config.toml
experts_per_token = 2
d_shared_expert = 0
groups_per_token = 2
optimizer = "muon_variant"
learning_rate = 0.00205
batch_tokens = 65536
Below are experts of layer 6 (counted from 0) of a mixture-of-experts language model. Rows are named router (the router's row for the expert), gate (a neuron's input weights, with its number), up (a neuron's input weights, with its number), down (a neuron's output weights, with its number) and show model dimensions 384-447. Each number is 128 + 32 x the weight over its row's rms, rounded and kept within 0 to 255. Numbers have three digits each.
Before each expert's rows: "comes before" lists some tokens at least twice as common just after its tokens as in all text. This comes from a sample of Wikipedia text that the model never trained on. Tokens count by the router's weight.

# expert 13
comes before: " a", " the", " to", " been", " be", " not"
router:111100117109181131147158145088172112093145156069110173077159057150132129180136113086123076119086150102118120196065118094168143148162103158119131126088126195115067130161140097115152119160185111
gate0:158116132119120210112145163111145095143161160093140113154123151122081140173156085148146160079159118168053122136140105131113099148142140094194137134168187135139137075107102148108121139183125092
up0:057144129155057198075111110130121116126171166082103166151117100109094163170087116141158130100150087148096132147086130109095111146109089129162088144105114141120146141133116159149111159161180087
down0:147150072161084123159145113133168172174132158195136092112167141165120148141158139122161075108088136123136093139133123145125133105134100152175082132157134120142172140098132099126085104141162106
gate1:184113135110117179147136106170155120123139104173139111179255141126098130101148138162101084158085184123140118113085162164100135137133085083095115073117147127136088187125144128122151163150067091
up1:117117130095170130134079123164154126139152117125118116112090098178131095093105083084133152181154164137150170132089105164064143188120176146094164085183193130135161147116107183119137134128073078
down1:104139052201096140138078165152137125212116155135100157051097095129163020141137130140125141122112072078095133067116150114100152095094146121118154156134099120112183099130152147194065120125104111
gate2:151115147119193135069103153128175082134146155144121145168110064169108153144171072127101142138166184156126143112134082124164145147145112170064163175165137070141120141136116109170168170137043103
up2:129131142093121163139115115116149187133125136144093134109147117103125174126173119176165105126082114085154149100156125108193110149137134105104124130154137171132117119158155149120169023195152108
down2:107161097105109104140168137117123164138119177163168141103129114117149100124083158189077137151170160136184165087154118211102137148120136161119113057147162156133144137100104141131140136160126156
gate3:127094135072160172181145120091165109100169139082119157085089139166077129133131202113173087173138113172157147154133136105133157162142148120163098139150157155077200146135179095114125121122113077
up3:101150155168104129114066136116084111152142157162101061088152137154111132087119194111171133148092137069159155124154106114107190157154159104110164087171159196125201108098044143189157090137141133
down3:128107112031115125137121153146139159142142125123164137143180138106104143091109145069147099087137144153167143150112132081169112121158146162129078142223189127145129134148113125134078141093106119
gate4:151093123155168135142182073203163090094099152163125106124086143151142114149102129113093141117097086103124136113136148172063101125119116201118144149178154167115089101063124151149103119144084178
up4:133075115094139122144151111119138151164175203115105114134154113188138152142131124145151132153144183102209118149145107194145164116100122171165095144143238129190108139164086114134094167180114158
down4:076152165082134144103108129158119130055102088170175097148177157133122126065162100109121112155109110116100157037143098135127095130160072075122064167159132066185140111142100101120105175172101120
gate5:175086169117109116168106108125093165140068158140160148134177131133121093172144190121139183143122171083114131133085108142149158144112119114135138156111080127059123116151129132141099133091151062
up5:113131136162133144099147126124153106140134136103147115108130110114173057167102123091182161113123218125092149155111132167084117098121070177128137134177151110128108121143190197110151188075133137
down5:151118091126132096147152109108121082115157140171132153126072176149067126159147108067085129119139109112120137126129133121224109133140155124148167174147089149153129125131116153094065099061175128
gate6:158067181143195136103168087146123130152145149111128161094177190122094126090119114162151116098138159089193110117092140146132077140166144076113132103165086100069200132100077159132111166125169137
up6:149119085148131169105130141081136099137118073110127132147102108110165097161105077122157169178152123141072118075175176173094124106124131137168096106141102090126106219152203127123072166132090139
down6:098138157075158113192061159139131116112123143119170126104132088137178097146121128103068125116158182131150131107092093126076113085101079136142153161122159148111101169156144130125079096138108154
gate7:114110165097101150141101100039114121139168136097120153092141138182151106158118120174064114101138143113088169185109095156086164096100143109152109156101133102139061145071141212126111139179153104
up7:067141092071105131143156143137122169124149157062095153139152133085163160122079116141143118086144131146176157104159151172100134128152126114176111200133151140131094117192157176199098158112209174
down7:069051165097102118155138161133081140132147155077108074128135044120156175209142114086118111104072151117161202163151120097171107100028155172177165161134124160169130163149137155166193182106171166
gate8:147124075121176074136099086107161109071051091124124179107064113124106102137104112076129102105129111104141126101053153095125166151145160110128101099165122130094065139165092153160172113140095112
up8:150104115072125143164173159082116134170164148153086081115135176115106167143130049183121106138149105140120116167133150118101197131154130149164138189141133134121120119125211119063116127156129109
down8:114118115145137235131093137202130128122136104218083123142159132095108148066094114112113127181164176173102084167160122169091116160138166126140135163181112096124101148060164077141091098072113136
gate9:130165106131107138126114107142130100103135106172127115135157089139156067154147109137113111163135120103119145144123100159125111159195099109109063087065114097125163145154137101194113058163135089
up9:145195088143103167105122134140123140125120105091067087103066072140116143135143197103060170134143160099114067107113128158116136075115119079160140097120133125106113116063124183147165128131174089
down9:132113109114111108105096111165117110119158174211150114154172166094153144155074127161127117116060123133165160086092069072147100083157112117159093150122150154129149117068138133140128107096116091
gate10:197160128136118092142058183196170155131129168129160153127110108140156123193088169203130128114111152168125153142117166131102068180084101130066145178089094118064139144128148073125147131100106198
up10:071144146132139129075102106137152123132094123111139113125109165175138112120156144142203130171144141185110052107103142127173115115167101134106088098150196145138147118081165131202161070140106162
down10:164152138102158128130195083129129139162170173131107127159219114101099116120138115114138140118053133143116203116216177080143102097154099133106137080135182088126096139075105163195110134086046158
gate11:120169106177119094088108139101135161139148088188147096156059114071194149113143130149146167090115119138160118110097136137148049121124161094156143159107126097080069145134098149126070103153147158
up11:193120145093118137168118149104108157176111099139109051041098177124118102094134106135171103137128162177079109100107142075164135174108143151072081127141106107113092150104128094166163090111155126
down11:133157103156179168094139103144168055176149151125136178153122127133105140121139154161132061144173128106108132165140090099116144169162139180189150123152158162139141197116095109122166145127149119
gate12:084112132119174109102103100142091103101096192140103081159087098104164115091142122102166165136148124087163171151135084086176134157099177169082149126137183191096125141141165138102133126125125108
up12:088124173126101146085091032123128098106139129162140185119095118135138085108133156125185138173109092086114142126124114155140153112131161113130072059066149125129141084110088154132180096139107079
down12:095140144071170076094142158097113130143080139130156099158074122129105086137151158145174164118164142100131103086097116206112151133106144131111112129160082140150134115183111151175097122117150179
gate13:178133208083105112137103123137149082098123095135127091126148085154076100141167089126145147170151080116105132111064158151146164194148163158079134116142154142111148118060110114139112146188053124
up13:147131152118099146063116136175145173150107137091185100133065079133121176111131100124073060075128161126096162143148136081169139116198127140170156091078079164108157204160094114127106136143147138
down13:059180081092107141111149131084110178131131161126084180141104095166161138097126141136088055077147138166118148110074127167137109175144119090158151127165098125136177148136085099155089131083133145
gate14:154202100191101106157117117158133119156134115103138144158137124171102127113098112160122161157137172075095148163135173082084142128173096133150120131152096152084104122137104186065149174130120130
up14:091128118102071163123086181129132106142145140161100114136142129088161132107097127145184127109138147151096108141109083131116147097065117111153123172141082074126120133114128142116113154137187138
down14:115149083122080175137131121108161125143111087191146099157130137135134129102165154089125053165138150117111113161104156154087133082180191106102140097122110196132093093182167119129152118106091058